Weights of a small mixture-of-experts language model, trained from scratch on English Wikipedia.
Size: 14 layers, width 160, vocabulary 11277.
Experts: 32 experts in each of 12 layers, 160 squared SiLU neurons an expert, 1 pick a token, a softmax router.
Training: a variant of Adam for the experts, 241M tokens, 7358 steps.
Below are experts of layer 2 (counted from 0) of a mixture-of-experts language model. Rows are named router (the router's row for the expert) and show model dimensions 0-159. Each number is 128 + 32 x the weight over its row's rms, rounded and kept within 0 to 255. Numbers have three digits each.
Before each expert's rows: a language model's description of what the expert responds to. This comes from a sample of Wikipedia text that the model never trained on.

# expert 19
Inner consonant-cluster pieces of verbs and names, such as vo-ices, Air-pl-anes, gu-ested, strugg, viol, often in music lists.
router:098165122099183171094125124118143165143121129089086086196083094090140068081186134117103079181087081158114108164165128123112096060143152100093096102092143107156110126139082171126163148116132096108143069096161162104120094154152176115100147096187136110089138104104125101086153146140108124100133134079088072129099118128170126136132096111114048107096072177095115145113175137197141111161083081136099123136118121094112192096136176131101103100173136076085109075114100101163121168106107092

# expert 6
Single capitals or short word-initial fragments in codes, chemical notation, gene labels and foreign names, such as H in GHS, Human, Rohingya.
router:113159118099165174122131099150120163133130158091087099177074093106112081092190129130104079167089101171119111199152090088126132100132138060096091105078147116178097124157094167176143148108146091119118099091155149130083086187147155102095157074169107119100149111126145111074161155122095138088129151090095105157085068134167142155109098090108091098117092182108091125094134135166143113155080087150077070182112147081123185096171158130105099100166140086096112096133072089137146128108119092

# expert 7
Word-final suffix pieces like ic, ary, ional, ive, and digits after decimal points, as in perpendicular, Preliminary, 0.1.
router:094172149113168146069104100133142176113132120091096089168112085081124073099172126162127080177084088167104105168131119092123116097122153091089086117082137117144109112124107155167137144088147103107137056078149132124095102153128137131077183070201126100092151102111164103079188165121095147096139145085089084142101098128166144152119115109098061092112117188091088158114135146159132098146085069162105098167136114087140164116177159112101099091161122087092119082125091086192131135090149103

# expert 0
Line-initial dashes and field names in infobox-style lists, such as "- Coach:", "Language", "Season", plus sport and topic nouns like football.
router:127184086080167152112139106154119177158136108072074106151084101084133065113162151120101073171076098175095102150166125100118118099137144100097101134054128117154092149152059168153180160104137109105130078090169133085101097174127130105105145085179128129055138108112157111098145154132088131108135126106107084133085109167155140142138085116113087128113122177078104130115170143172130082140091092159097113153129084067157150107156159123084116104144131079104114070115126107196185183108111077

# expert 12
First letter of a person's name, especially the given name opening a biography after the heading, such as René, Richard, Angelo.
router:124169098093173135100114140157180146141138147135090089175125108113121080112167141140104109173093060150130125154142095126114113101150117111125124140122139067166112113164057120144144166122125084101135131084151193062123111137140143129047109107187110086093136108081155080095174115163097167109123150108085076090112088141162126149141061102108079126124063164111114144118151155169126100209108105135094088125141130100152174119144166088105153113204170081092107084138088117162143180114121055

# expert 23
First letter piece of a word split into fragments, usually a lowercase consonant, as in "c|ared", "c|age", "b|out", "b|ullied".
router:127160130111193136078102130144124167148111126084075106240097082103114072075184137136138074173104100148087107162168147129125130084136143092091105126074135084162103145120068152134148152118131116104153091096164173144128101146152189123104158094189101104091128114095135103083163158148104145118143108101076072121125106139158120121160096117090065107091094173107105151100160142167129117185088096128102126121141113087137180114122139143089097082171136108090095072113117064174121191118107124

# expert 18
Prepositions, possessives and nationality adjectives in infobox lines and prose, such as "with", "of", "his", Indian, Scottish.
router:096161106097136173103096125167150190175100115077085078180066107107108085081170125123091104169091105160119092160141119112132124127128177108078096125108139109190088113150107159162176157120162088119133096103174151106113110172140147148095160103217126115083154096106141099095163178143081157112138168099103084135115105164155136165144101127130094087151108184104106160125187152167145125149065106157105097167151131101151153105194171128116116102181118053104112103140091113200125154100141111

# expert 22
Periods, colons and commas in table headers and lists, especially No. in squad tables, plus Vol. and list commas.
router:083169135095182134075118110127136171136144128099085069178098094099127075096179135142105097185088098156108087144160114116131116071145168082085090130080150105154114115132095156158146149111136102099144070078154146117108094154127148097081149071196133107082134083109133092094192153129090142112139118082081068140104089137168132157136118099102065101107096177107101154116182125175138124170095090165096099140126114103157167104160149103094122077182127102090105086122090083170132162099125080

# expert 10
Middle or final pieces of proper nouns and topical words like Rotterdam, Massacre, budgetary, plus digits inside numbers and in.
router:097147195124212095046109161101150129175129123094118101228118134137179096130219175156140095176118090082088100149152151147160100044145159086116119145098105065111119141117119149184106111123129129115174075106160094131130122128146160102122126083177142102078102099099159144134153135153103112119158083085076097101115127152139177118148143116112045143126147141147106130148132107144098107177120136118129134106087076153153149103165117116082056100145120077088114111106127137149153141142083117